Below are experts of layer 9 (counted from 0) of a mixture-of-experts language model. Rows are named up (a neuron's input weights, with its number) and show model dimensions 0-255. Each number is 128 + 24 x the weight over its row's rms, rounded and kept within 0 to 255. Numbers have three digits each.
Before each expert's rows: a language model's description of what the expert responds to. This comes from a sample of Wikipedia text that the model never trained on.

# expert 25
Description: Number pieces after a decimal point or comma, as in coordinates and large sums, plus unit words such as million, km, miles, minutes.
up2:125132102108135126054148161153155112161111124142108136132130099159127106121162109144123092137164111121139109097101120120122126139142117078167111146125152162146129128143142149077155185118081132200106106113067090123168109095116115094121146096073140093108169108123135121162137145138108097143138122126115132145103112135125123124135108110142144144105137132086096100151144153116126133144100090113125117159109162150095148081109115082098111137097149092146170125133116100163131150126097124162101135099086132146123160120127132134129127088145145142168125172123148130163147115160116120121122120128125175164123140132135142174102113081125188111120107148167131141115138178113105124163159145149135107116148112119109150136126133144166139138137140159133130143162132129089118143180093150
up3:084105146136084087149126153145137115132157146114114113131156126125123094165135162126163116113122112146147125099113085145125116107135135143128155125114084151142126130151098130095138176129146098131121136128114139111123136158099147131111079135135179162094141109071089130131120143156188086157109147117102157149123106178092094142153121095133146164075114149162121147118142135125171136119081083122093166149126120142121144130101129194168155136136108136090115159100152121120129112154134123149156138124165107188130116096181133077083123108083137119123110115148110157098098170150112159121151145097074107118144145144103108097103175111139123124152091135117119145133116133149114111097152133134155152097129135165115099139101137117123132126144128137133134152120114096139179118124127108
up4:134156126123133154129114078129129155117137138128149152105122127094128127150175089130159089107134168151098155110123135144119078113157130182086132132142129093140117122112150107161133124165098129140114151145174151111112126101117164170186129166105144089102112089180126171137100169123139132084142114121154148138082138120142140112153104112132141147129153114153123139136138103124121146114114134163153131103111102125124083130124096125128152128082093137151122086136105121142139115139183098068151117039107161112168163150123131154138127124120124139108137144147169108129119140139164141116136130135101127123135102131128100141092149100148191106100132132142098135120129069128178112126131112129159150137152136095079127119120129165138151132108130138105126169097099092096112104141129149
up5:108119088111149151159151158134135112126142093117147169126129129129085137131141124102129106155140117182139146145113089129093111138167171081140127148092096131107134131183124121143105150160098100134124155137162150168110154133175097147078197101181167151116144098130131143146133126106139098109105133096166102090137133140123153119094075131101113082136152142160120117115134124115173132143130130124116126146136111119121156130147159153132136119167116131139140128101105121121132157119129120095150117126127163147139123112092124131157126146140106140135133150154103112147117115108181115103098096067099123100143136146089179143123110101105088139172096174084144153115141115142183180132109145121147122111097106119149130176137109122132175108136148157098091103125118159139132159108118117
up6:171146122137133116128161169130098144112132152143123116131113104164115155062137120101125101193141168160157144095140136076137121129092143153117102130119081111166138093156092133126127117139127142130163156140139124097115125123142137120156162081079157173118105113126101113166148158101124134162155140128127097141130078115201132111144150128059126125125126157141141135111125163129145124092148122131163122157129105103136119161114131111141140102089109111140119157136135088165174102104076138126130160161166135165145093116103106100108095128134147117123116148154139154124144103085112138157116098108101134094149127121125095112135109158172139130149105106100130155122119129168156109117090119152126141115173121114133127107122131115119123141150120136126106210130120120086140145165130158
up7:159145112090165118171137158144105120147160129144140133128131114095149142117152133129147127053148116102107137136150093133149127128097114120102163169118107163131078142161111119107133112130130143088133105105150122131125121122139159152084146125114115120151125131134113096095079138100127139122148127121102100090074155061116136157111072140124125117117109176114122133111152089148150171110121137102124086160143134087133154133113137139092134130135136126103084098126117139124114148114129143101154150125105151145148090096105141138153145140111155110123143083128168116130111120111139144140077155126167161129081124115106162154109151128169145124135121145069184129144161110154126089155111133153145117097104164123123170089116166148108147149090085127185146116103162160123120099134102126
up8:122157156079116125108160145134132152164168110134129124133091102119101151133148142102147090105132191162101106097139108104131092157162105096116130142126079155105088132135116156138152140111137121158141116131158139109113101094157145114141178103146095124090100133100130145132165139134135141153111143126098124136096127128080093169097179113155121147116104109142117178118141093133130126094103105071096165141103137106152130148100156126109135122108120147142123120110116108144139117178192121132109116141106134157133129122141167087153127147169146089104117116117112108132151109121141102119155129104160099140166131118103133130165084122158097152167125142108092171128153145147105088133122117099147113087097141091100157118143135134155190162140138151100079171118125124138121130117143117
up9:149129096099137122120170116138085123073168118123127107143140112148121190164167131098160140148101134113100139115136131114114136123138135123144092178114162110134124124135131135105127169105106091120186114160109123168129163120192125091116118137093144104124139103125087134115122098092143134143114116096125116113132135106108113130126180164083126154084109138106096096136127110165119129138167134093137130165080141113129152112137073113141131159086079148097110170136135132128128096152164113172130178125151118136146106174095127142123106124135167131164134112137129119123135104154157128115106121130165118168125146098133117115155118124146116153089134130093124147128130098132203145129130148094126076132104091129112113117107110097120075134106126119084137138101148084168140132131127114
up10:141107133072145170095139107111101132089170146122146140100151126101132112100153152128142120146137136134107109157121082164181096126149152119166147155100101113116084112129151135156121120157128110138061119110149142108124155150167171118097127132160093074139127115056133123141091161098151109140102107110106161126111152138109083122138125134173131107136159110105112168152140122136121178166124099104138103133120151154121126130116116101099133132107159163152158086130193102125182120129104130142115123166096139118122145093150111153136117098120127144130125133112136141093157106105187150130093182163154129162084139138124158134138121144137113146109155101143151160134120113112120116110170100143173136140140116141152127157143119142116122119171085131101131135125154108103160130122133117
up11:101120115129131149142122186094148151095149123156145114142117104106135161121139149131178095112156133094109110121141152095147129173111116118141158145133135091168187119119151126135106124136095180145137150160132155141081131144126131112132107141135141163095156099131138116089091107089142095108117157125137116137104144113168113119107153147129157109114148131138131123144069137115146133129112124128151151168131100101136136092137131152148101147150120126118087130138084108149089133133164162113109068113099115136140103122133101129169098111127117100113112146174137166113155132118116132098102160159115140111142142153081141164115159116155117164118093126128158094093164104133164185139138110074153140140122145133092124181122166167133167083110115138100135127107118127122112115086190155
up12:099110164130118127121077103147085141176103121087137105135105120136122121114132143152096198173160097148129124103166147131126099139166156175136149125084105159103151108119118115139128083141099143139123143133151147083134125105151107135123115104107149136115125150114132087142142137125140126092120120114128118102112076144102126119158089129118127119123122138149116103164163177132092135153101137109113091115130107143087119139104097176093145097087124090146157119123148166156165116115130131131145097131112167141120146139110150140156141127144129174151114104115136111107101122097095149137102122160136121099095121151117176120105163136121135142130145122146158158092136145101152183123104165081109126163147137135154149133113108138147182097094141184140111143156084131097140111176093103
up13:115112124156127144154111132143112119168152172132125085100171104130128146121106127155136146100133118156144125112112147152125179146151096139136135126133140144112119100163129152103139116135126097127081167142102114103152126149106133088141148119184125126151153116085117093103121131117142134131131115114117121107122125104105107120144151169180131116075152103094094113098136099138149186152120109119134090134086145120130094119139138102183086154113173121154126149131130144140091185127123134120140073125123119073090136160141113123125118160141137126131150127064169101127130115140115114139154180143156116080190110169136122125133147097165128135084130133118152154156126125110134125121076153145116099148139157188131125089101130149117112106141155112174142105102109136166083121127158124
up14:086115158169117124172126108137141108141121141149146155139123105113192167184117121095074151094126124139131142146149127101116147117095121129130105105116082124143112129125139114121106146076104120095132139113098141093147112135128138110143127131129119123152079150100096157154142135134137125124118150149150102141136118150145109110098134150066125139100097107118139133125118126121139111131099141093147115122129129151145123133152110153163119123118152154108157082148144115180139142132142139120068104104120145115091133134092158153100167093136152126138150116092146168121133131123117105099071125159163140153119143100140141160090123145118107122088110124084160144159114071114173132121158131186160072144109118144121188097104129104165151098074133109121102128112121139109163122137146191
up15:120121104126120126147117110153138082077104105143192126151166141108078141126132138113127162112131145098165105091132125122122113170130111130103172145153092130116111132131114087181147136112088118121134089126181166118110095154154169126145125136146126117157164151144122133150121117076124152082098113133141099112128118127162139118172134139146162162141156137114138137142145125137126169112129128127144074155119099136109129149132135136140112149114102125116127144097161133132113097147097153089153169116137159138118125143160120110125114153155128081137130105115134122121110111152129118099127113102116091129150085167110099087108112136128173166096113177097158094115131164114129124145087077085142089134111143101123137116116115152146088081091194122117175134175122144118152142119161141
up16:076089100116131158126113147177130118096099106107126094147115125101121117112142109104138120116144136154120164177097119114137102076134119136177141155106112137140135145109127124115153138154152087141143146128103180104132110141144092112107164174136169157109101113122125151105185108137171106150145152116106126139072130129129112122181118121153168106082077099122135140121151164100133123136152145137143139085162124108134120159137143155099152169122164146132105172162141128110132180102162109167129140113122132120106187136133094086158158132164167125087144127167105112159128125109118140093136123089089100100152148142143099165121110158089138161123145129108108113145117106147148101139098114124093117102094120122117122148168114093126130171132158139149134096111114137147135125115107128
up17:089179148170142129104110118147150113161131159106106143141129126126093163110146145134192182124134111154118132072078153099153129145122152151129147123139144121125129096148160101160105124157156095142146090125111135139101120157182122135110146148121119129117074122094106093139122116115148154110079104087093105113118111163120109123147121150109133102112107103125106111128136079169111155142094130172093154127106119155111173134122130125196132136080119163129125142121100093110172148115122139141125132142150106076155106122100118140146134096102169150118131096140127117121132136114084125147090139070136122146105110093119082132117096120120122132139124137135112095137131172087156167104159118162131119129133105135135169169132134133138119099122181121133141146140129124174149103169138123
up18:124141101149122084121104117119145138071126140090142165149134115185106099140102155102116132178139117105106087089093129135151112154129144137135167147116118163120117147111136156103171138109098142132092154149123106090145103168126136140150171061120099093127113173145107076116123143099162139191144121107147145145122126129096091151139144127109132117124108111087142127107193091184123117115103101107140121137147130167094133095152147160119131079131106172102146128109128165111140126099127114109098102138127096133126111141124177102130139105116124192127149095153108116110075126123130140124120167076145135099107133133108158118142077107133112101120110096121133139161124149141117131150110158133108112104163134133113138154137145126135166125159113080149125145111127120137141109144151154

# expert 28
Description: Numbers in stats tables like points, apps, scores and percentages, plus spelled-out counts such as seven, a few.
up2:116147138137117132135156061155156150111120119167162153112120103142113170126168133118096147101142110131143118145155119072086115146133100158104135126085130123084093093160106102135111096110120153146080141133109140096138149131128099070156146113144133166139125152106121095133142134147103143148155175169092100148133126156144090140096122167127178103105080107098118092151132153132114118140121101159116099113124150102103139156156080108098105150121113115124098141119156081156144111106117133131128133139144120081106166133123114129156120140134167133129146161132126150128123118153181108114134184109111110124108107102064107160168124097141106137108117164146100124111116131139122148114120102131122137090135137108176109093072117086136128148114145134175116122113078097126139126124145108
up3:113083152138133137130151147143118135120101122139153134111074094141126117093146124116156102163154121134167103122114103113147102098165095136166132160102129087119087108141134166110130119137148117173137110121148118110128189183141081113150186119123109110130095112130119133166109151136157124123130090143086105124155122189111133146151131135100117145078107159134101140129161095133125143136108187110125130104101118130164101150161168075116135133088140135152167160113125133104126134130098085136089095137109169103147129125147147143112162092135114129150176141114115128124122131101130123107173122135179142165153168148107161120133110139128146172098119138152128082143124165112133097178144127122133100096144129120137134139145128113147104108177128089112137160146146132097164082134121137
up4:091120134123195093133085160153087169125123127139121110120084131116117163169197135128101141130131133166128126105141139125198081129141114096098163132125119140130126090122144096151165163142158118133110110089162143127135135109131143150141146142122162093103113117113148102129147083169121102141135129128074140129111096179127071122126116130142143158154126095138160140134110122118153109107126121081093151154138101113128123137054124087152121124119107130119179126126100124092103147142118137141151108159149136157148111122115147117106089129126088163138147134132128115161147135127127157141144184163119093162078136111101156109169107073113138150128164123141102128142142098128117134134112133149133143114121075101129106107145145124150113107119124119106153129106138137131193152137099111
up5:151137112114099136116086104106116123171144125156123158166135093127112114102155140127182154142137127139084089109110131156118139120131145159123167126118077124196137107127095098169132100107094119160112118124083113137157145132134130106122136145123119132123156136104155102150084111135126071153115125119141122143120106112117123146121132126126137095074096133174159102100108111113114129133160125134108121127107165172110100133115157117091112156159129142126144111156166119108197142080128124161150088117128149151166103143094131116071126114129047113093138166109130129145137177138109146111168132103119106139141144116082122125101133160152108129155127103139098151115145080114125140120120158131090121119106151107135100143083130114108164083124131146076155103146136116158151105110141135
up6:131103125159163141103119105139126132111175165129124154131143130151115132137119131122148184153126115141122078115112147127159109139130101118099164135120131170165152093107163125122110103126113171153108162126086131132134133142098138123155084058122094115123124125146089115156179075099162152143126114139150128141135149107161087117171092169118113133141118127111132157122127098133128181140106146133124171123108116129140124129143138154140156091101110159103107132118135136101151119099127158106113130128148134207101150147120148123129117122089136134175112147101100132142164128145086114150153138129136152110155134123168108116102119146135140107159122120119086133105124111113085098217149122139153134085125119083129100173131150113118160084138096107100148156098155174137127120114092121
up7:104109122124141136190146164147113125124124111138158144155113149109168133137110142072107126119148127142120145115098139130137125141128148140140112114134150091159141161134116111159089112120159117144177061108124146129113098096151152161149141157139118134169132109127142145097158157107153112110157139160130131080126125103119134105123103117157156075097071108112079126115106114158097136118143148143103106192092096115114150103125113131102099172116119138145152142118170150131128103106117128096121126120127118114106124125185104095128111089122124084107124105166115174104151113147164164158116110159106132137117115104139113130107133147147146107139120166118172138150122174140098068113170119123110156134134146157119152123098088149143092148124123147099191120162134103078152105160124142
up8:151078169127156146146163162103130138135118129124115155215157147121087154158089137127134172158130159146117136130141079123107110117126128116128158083127140138155157112139105094149127113132133127135157132147125162113161133130099157108115095103140142156108134154152152130152124133134159133090144139134123168145168162128083141086154121133117119127167149109156132104166110120133118099117148090097117102114117112117091132164128125138111153124139144109127098118133159133108137172117161123132094113174138136161122127131171165119143145100181122099173158098127139121178141094141095122087140132155146149117136099123068094156156150062143146118141097122108141128133141144120129139148135132119129067160155109112150133087101147161107143073131138111129116112130117162153100130116069132
up9:090157118138077103130155153126135130163124121123135183121135142123060156104128162101118116118147187082116155080140105157085115132137118111090136131135154133144103165166117130132139132079169097119108149124122129125114120147130110124155128137122134132140122103155123096108080131103140165092095094104110136114124155142158143107146130114180111107182121125123136129145138132131139142151099155118074173093153111099110122118108117124078121166077117176085132138113116137124156076134133146165130154128129148126077123089160136110106092086130146143149159146097129125155108160141166084191142142087127125119136130104114124100173130159166169132154108113147143108133111117126143130128143162165086085108125141136121132130112138138115119129104170131101141104111140120117129164137131106
up10:129132116125088123138105114121135154105110191140149106103148072160136142130157130101150103105179132135126162123102128119096089129104100113155080150102141122145114145153129121137096139142159079136107122091155112173070098115106122085122120109115171159130147155100104150151107114108081138133170077132097116157165138100165144098154121149182117175133127160152141121136110123163130123105121102140158109108142127147171134167116150136131135137146120126121137106150120162086120118149114090159090178146115119134089072156181148156107137131129122113149102101119139159118095112097139123111127098109114104125112113147104126119154132154145119108128102127141127118123105135128154112109129114110140116181097163065135159120117153183123117120155137135140143154058150129120138123113130117
up11:149134091142180096138163094121098123147132133099142124153145135128107125124131127155143165149120157128146123102134119115142091099163110117072134105173115143142067139131154120133121087062122088105164150122105148114123168142126108146178160124138110089119123086107140149114116147097148135115131116122118135141140161120150146141123132134172145113142100138128132135183140099111164118118170127155111110137129148148121101130085132112177108129104120153122129103108164118126127136110103144088130165139056128124101084126138161115099145130090103128163143081152090104150138143153107115121067141142136120138133169122150117141090098136113107060132129126089151117127085102085118109134133149158150108128129139146111114157175138124117127151165169103146170156120143126123114101124067140
up12:118120130134106109122123150140097131109181101155120122131103122103110135144121121134120110090160137113104134105143118120147112097130123080142085213112134058119107123109130106164145111106128111119084140127148102145111141135137097118146132118142119162125100135120131106122172144174127128083130106123133137175104127139115109173129142141200170147111097109149068120142130118160100136119132069157140116138086127119129116151152108138102118172135120089135139119116126116142155124086113086128094183099153097118108094134156141157128114113147167114136086111160131171142102116114147079098122130142122111128135173126122108138155132169132164142113138174145160099117089119097083157118126145113119135158141128096128154142159148149132100137153141100128131123094113116115128074136080082
up13:097107154149145096157106126181107116131163138132143149107136136111129168142106115167124133136106163137140173181131140149113113104118129119095159167168139107090142132099105142147119110096105084151174119158098090120180107128114133115112181120150121095147122124155126096142129154078120125094141124122121122150120148173155128120115173135129070162111125122113124131138104146150140141122075074135080142132115154100102136143096125154146125141149123120133120181137121107125151172126065111142130111149127098080110154166141124169161119125119135120127129137128167107131146094114142124116112139161116102142141111148114127119124137116124142125100160157105133119095135145121182069111128180119090118180128138113141142094125135177128112121175146124071093120144131126146157102142129093
up14:121105168158160147151140092154156106126127103140116124110131119161120146122176157116096127104187163074140145115121147130169080106109105135130161146084105111161140101155148120134115112126065146156124127136140131154114115124136126108131121136117107111145121116121129151118114120144133130099108145115149142153128141143133138166128184116142092093093135112141126117135149144111145137113140138128110105137068106177143142120111105138105121141108104044130149169119117139114139102147136109175162153111174098100112163117119113107132100156145137119106143115103128164133116139169165124120142130181144169160147113123133130154078109117143196152132071087121122115104163114143135114098137125145120143143163154134147134105082149144125103125141148109103156086099121162100055108129135154
up15:136134089151143117127115145162149074131118110161090117119160146137125100108124119105137102091124117097177095129137132131109133106110136108102140140126120070128124098121088156137128140162114130097145114093137138119138109114085126136128115158125119101094116159112166158130135128110143109102125140141127151122151123160132151061140119123158132112120155118131156139142161075148136136098154094144115107144144126135141188081122144126102144082126131168143133185171126150102106084118121134126168147109138163151159117151154095169195113101127140093101132132110120168155110154106121123132137129096113157098153106165097172147142161134113139108143123140149121158144059073157130159115103168096110120182132134110125116124098131143165141112129166125102115099140184121106109128133122102
up16:125149131105145150104075125141121143130104081089148142119137177118133134110122088107114161098132133130127126193124146137081119130113103146131112097117145097174093144154108121088099147124165131138118176143134139117096148134140104130156167119145160137112069141117202131129118144122144171160106103104124151126120126135099136129164126124143065123138096111164146129162138102099082113090167170055150110143132134122108123110103124125119122118103135148097142143182106073116150130106135150144091145114126127101130175142161140119123141127156146122111148117159152133119108135126110160169135158124119150149143136088114119136106115085122148161136126118096127167162131105150129152167099106135113094117138149110150127118121105111144115128119107145094109105122155150156073139122080078
up17:089103141140146135145084168129103106153141123138115129122104073132128123128151112143151146171122138159141165108116127150135091169177157094123117147091101147128118160133097131093106117107127131152080140126113159133108107114105138127129102143134084097128155131128087122126172094140119121161119126163145156178162131157139090144140113140107150169110170088175171188119111168099113144138089090092092105108131108103177097138121123153117122104135132135110140132126128098122118093123122094120100080160165137115139070151091131136122109131113191117136116161153137103135101126138151099148140107126125127180123115116136125141168162148146153149138141120134100130117159114131138128114119115130086185123119141141122103132086139138118164170113102105111125135113126157158087159124074128
up18:075162098115123141151147132154124157123121126110156114156153118124145134141168139115140079120146109159158132143095153136128128091086061178133117131110156107126083109176109070140120151091114112144071107161092144080151113141119158105117162160122167113126133173113112135165121122141102110112138167117177132120122153137093139146125156155128068151112161143139133122102144143147119121126159129154116084144123131157101122123136097132107108142095126140112123124141130140123131119130123141159139118113118114133191142107127127130123136127108151148118135134103166142140132148112133120093141090138051155139104120115110123162162121111117124113133141170116117110142122129117088148153136149126174123169132143154178189117119116117092049146122124126117131126095144102134110129193099126

# expert 31
Description: Last three digits of years after a leading 1 or 2, as in 1963, 2011, 2020, mainly in filmographies and dated prose.
up2:137139123105128111095132152110160148083130116158127140099149129148134159129134119080121139108139153141111139063147092137166149158091130123168140115103115124135148113167139141127146160163091147126123113097116128137148064131142127113114104119132140149130153132079158102179102130131136128152084092154085088128117130160136115094096082147160144105139167170111110173116092116127097137127150125144118107160149151150114138090133134125159119153125139128134099144111152152170103104099136123124148109106094161146188146127138121110156140137117157078122129149108124134116147143133116087128158143167097158142139145189143117122157113161138122194169074112139149120158117141145173125106156130094135109126110084112097141117091167129141117133132156080131142101117138107134131087119164118
up3:159132140131129113121159185136147109116125102147128100137081127113127129132134139122099152062123133137111129084153098127129104118145200114145129108121157121152111116113130136097134113150141128150160119152101139108100131144127138104155113121160145168150110105124155161138183160109131152142135162121123129143081081120117115091125121160089147126131112133123161149059125124138128103142117096193161183155137140121113123131109113141121116114116126127118115162135134124138134157141152103130095108192133114090108111094123104117125122101132130113092112121107129131086115135091109103141151190125168111096105152144152105148107064158128124134134120172150144144106128140184137139169109161098148151081144155187140158142100150119167127177122176110134129156109134137111112142115147149
up4:145135132159132111182145130159128085110113108127106083141142149137169095099109114127113139165096128136146132153114097128083118101117121109109072144176080160110148077151129116178161159098153139160109120102101123125132156105152129121125129153119133113130137098134110118146159132147124151122113091097129126120129129124131116089120151139107164151136165150115083137120111104136142145081126128128145106152074128153142096086134138123148116099093152104121130110140084134139082120117127133104167108100174131124108093133128128141171171085172115124121133133131145109153119139102130118125161110125143163091172154117139138158106102126153139110155082148121103082129115095112169105163137134118128087166149098144074141130132125146090162157182156112112144086097138084173121141133128116
up5:124157111153138126139188154138139115092148146140167138105178133180122114163159123134120084059110107141190154136137129120136131125114140166140151097093098130136125028121146157135123099148116141095098137092103108130155129120137124133097135097111161122108129138121116166096116112162137111098077128121135113127116120144127112123170139100159190119120125154127108103169121115112094106122142141127126135157118148132116168114106128129140126133109122118111120142079101118154130124110129145072133131136110134126168142129142139123093198118118097140116114147135134105158154134151133126116105107109130134163107105197106153190134125108118098147109090154139142137111124119154126113127112107165116111129138099167169124108119074108190166130125157154115111122127123108162124112146117131
up6:110128112129136144183131153144118105169139176106085100157115179123124113145154117128129184124142124149194099155095107128146149114096151138156157125173051133126130176136116128073087146084142133143143119099128128132121137147131145111117106112109148187116121142104127115122115086103144126130107180125188161140118120157148121126120132126122107108151145066150105148141127105124132129115119141140136119123111138135115082105108138106127149083135145151114116155107170159102158140138124109120142148152146122125144130151101098122083089125122089136147104135147137148155089139089137136111088139130170151120135149116153159114075099143114101183140146146128148070113070166097134141131145130115124153146125110125142152127124129129109107127172105151119111084121121139103178130126126157
up7:131126117063124112092153088103153117098149155128137105131130138109134136138092152137091100109138168141163148166096104105124130192143129151135092175120145143121114137072133130114121100113070107128085131155137132133133091114122138162132148135122151093107104134144150140123111147153148108113090145157116143147100083160149145159125135101127119138122109152102131121130169151119124124137126161129120081144088130145095178143150161128166175132132184117112138150118151124132131128140125084115123113092141187176107149097085091145152115116118084116165118157166095110118126113116145167157133106108099116151156138093167109146131117105111132155092148102122170117132139174107128151138127131114136068153127127162096148156155158119114088125108104144111121121166091125138129106153141145
up8:090157150098112128143114153126086105170140168163156097154137117138095150140136086139132159088134150133133138151076134140133131119108142138118113103136108158149113093118142108068129115103107103091129109143149115167115108119124093081121117112109115116134148132091118130124127095119133149127108153125151107104149144131096141133137158124135133081117189177145156112112127146107116139151133123144132150151069112128099110149104128101099148169115096137153108086120119088118101106147099136118111118146138106128085189090188122111133132132108154124105162179176072155135116156125177127143168164103121145137159133134110114182149142144139110138145136126197120086128110136134133139153112121123135134120116130130108106130100145155093058147146109138098145163134109120118167130139162141
up9:141142072159083132129092157158129138122143112131128111113091102113137088126140153169149090140189148128147128105145117126136108104097082192133147132096122141141116104086127171114122118108146186101076082111096145131128124113090126115087120167097168109126147154129150088094139122148154142119144158129124104108123092092122102117129139078114172139130119116138132179118136135136108158111153119125137088135162171143122132157120113109086089148105138119121127139098116096132142164161129111125118124121131121109123092133158155143129115064098169120154094114178102159110163132137146108156122132160140148131116136148085140175135101157143124139158131156111138138154121120165095075096119130130173142148099120167105110167148111111133117112144105132131132137092128145108142113139156100
up10:169100173127106137131161129086129099069121155179138093128158098140134120085151129136155146119122124128090098166128110101146115143151149104102130143130135154146120138141115130117117169093120091116123085131156119145182134111171126169113156177130116127144128104137132124076129124130156107127124173100146106105148107146104166146117097119148132115129129139128134092173152132153134106082116136151081163148125108121117115153132158173097133109160158113138187158103122116119153109102111115166146159127111137086157136124162065132146147147113144123126146138142110161120109117117134155119169136105144135165165109173132182161144153124121118142128084117145107082100105126090116145117075114144128100153111164118131117109141151124132156136170114121137168163104134158135108085100106139
up11:132115141075138143166097126108106134142142113091129152117116160131155144166077154127183079120131135102139149120089113082087153155135142132114123130124117121129169113134115131133132098165190076160082136152143160117128153146128111116111103120111172149131144135140087140111150118127083145113139091124129113089124149197122094097123132084164097104129153077097087147123129161130131134105137084118112142139089128154148112138131115095126145105112144125143114105133101098135108132110116102118130071142143109122144081134165123151109120136156110170143135130124143102115060143103093121138110179110159153146164100139111133155099156159158134153135114107138127138145104133096157137100131132143108142105141160133087152143084130165131163121107152131126121105132079146122145082120119148
up12:139118163107182174140161158124121153132128149138079122110092159102106126152149149131140124151105122133163121117102140123104118094094101152130110128164156100109122141097110133152095113144185115161107072135138153155120123166146149166152151110107098163160114092110131100131122111173134123138136147141126167138146137112078113102112074140082126095089175177205133125130123105105114110118131154078153124114167104147140105155086167117105132106157127140130138114103135162083146150101121159091110138160093150163121108150185094126117167117068138137139148121130135111148103172169140171145134123093158147131128118120085115134121121106146117120140108118153153124139117127113121150121119105117147110169150131159153123135142133122132127124133129134079120132122119136127127142101146168
up13:166154120120142135139100131110128144101138099161104109125181140139159142163163097124120120158146113176115146107141121115161129112150135110166118098177123146132121128136155109156122196150151085130118127113137091119177179126114089135107131150161101113140119098131119150103119148118139131122105119122131108118087113114091093162122146165132131088157132132145101124146113147129131140123160162148136130127166119155138160151163115074135095150136147150143124110105122099126145140097135137138120167116155130135089116129087110139120098093074107132132123125123152137138161121138133140101115118130071139176170117101143117089125079090102155157117161109123107123136095160150100126168157134149168057109109154151104114092118121105122128157121171144099166115106133144108100076085107091
up14:198112126153109117114115190068105153113138141125092120146115183147141173110141106147120134153115140113114105084132113152075172126102122086151112185145131131124115089153135094122133131135100119140156129169126157157142155139115084115153153092100127159098115166144157066080129134147113122148110080153127134109105094106139099108124109137167128118118124133177132136089109118128153135135162138120128156154131136157126133108137119117118117159145151152141082128130150171099100141094097144139121151134135178118143113116114160124130162149169142118168147135144153135158147139107088168090095168110134165088142179138115103116108126142097141166117108109109143148105112146109094108134117120106145163082115148127098129094119133145149145162159135122135113110101110139138147126123108118
up15:105131089134102132161130134085129145148117138117128121144076149131154123161122161125168128140150132162162176126099154123118157122158089088136126086124100126168162109128104117117114115120138124168127127118133142138124116158111090117111111114123140083118144134136122121158135173135098108106148110140079133120083103117094172126103136092146092104115110096134131119123104106144181134149116109147138166127135141109084145116121135133117116132118115152073146155128159110099111142134153128122156086127122090131139136130128125134131087182176134113135127140170144092135151142131127120151124146085149150104181095074117176118128104105126110133056072134145162169138117144093116098105114119156112164101116120110122151133155113186156175154138108161127120103156125144165169175116134119
up16:106110094138131131091153165118120114126157163100216146086153075066126118125095119155118070106143124125141136150118125143142138160107162158062116071112117147116141077142143162125144111149094147134129135139156145130142137126132142110156170117123126116111136120073133089104120098161149137100090198067119124134101098131155129150162143091139094112125108149108145113138085140122151120116166104100151124178112136133152141143123161114160170145142121160101157154118155144187117106143152117108168146119141148129149142118114173176157124160157132122136117138159141098111130133102118113121139127124113098135081127140120148128137128128118125128153105107147125123123137075118099131134138097111125143112114107134102143127109135124160175122129115131105155130125097109150168124151143101
up17:084150162131148118120119151108124093127098127128116151117105134118109103143119115165100137132147118113153149124118138193103107157118127151104099117149175139169076136155121117104087111125140157098130141131083090141113117203166091151102113167072117130145113148087101120123137189137105157154134136118094122148085139148125142119123130154150098123128112153151154146133143117091157159101100145092103142130142106171119101115155126186133101140168156136112097176147149147120155132089120133169141154086146138150114133165158155148143133118110109130116085122149085085132108161112150102139123184098133140142125114154169165142142152110123122107120123119120140139156158111086114137137129105128122145101118113075124114158167144120154094118119106125145116093157166119099113124111118135
up18:196090141119120128126135106111135134126151129098135091140143132138102146176122153090086130180113161138160173113133135113117138150119143141149103142106132131154094087152113127106136110087127150171078096126103148086107124150127113097155114108194100126144158114133137140148131142095127116172147126127143181118092122144133114133109104125126119129150088104148093136154119081120153127129109150170136101107128123131095126125164108111072089119117143206114106088154126137120112117120116126157131134119108155121153111167177105103103144153087122146159118095128089095120123145172133120143140141114126106175141134178113096108122149188087143134102109111110151143111182116139134140153152115141145121134136124138126132144173148109130156175141135107116137105179163136128113124112116143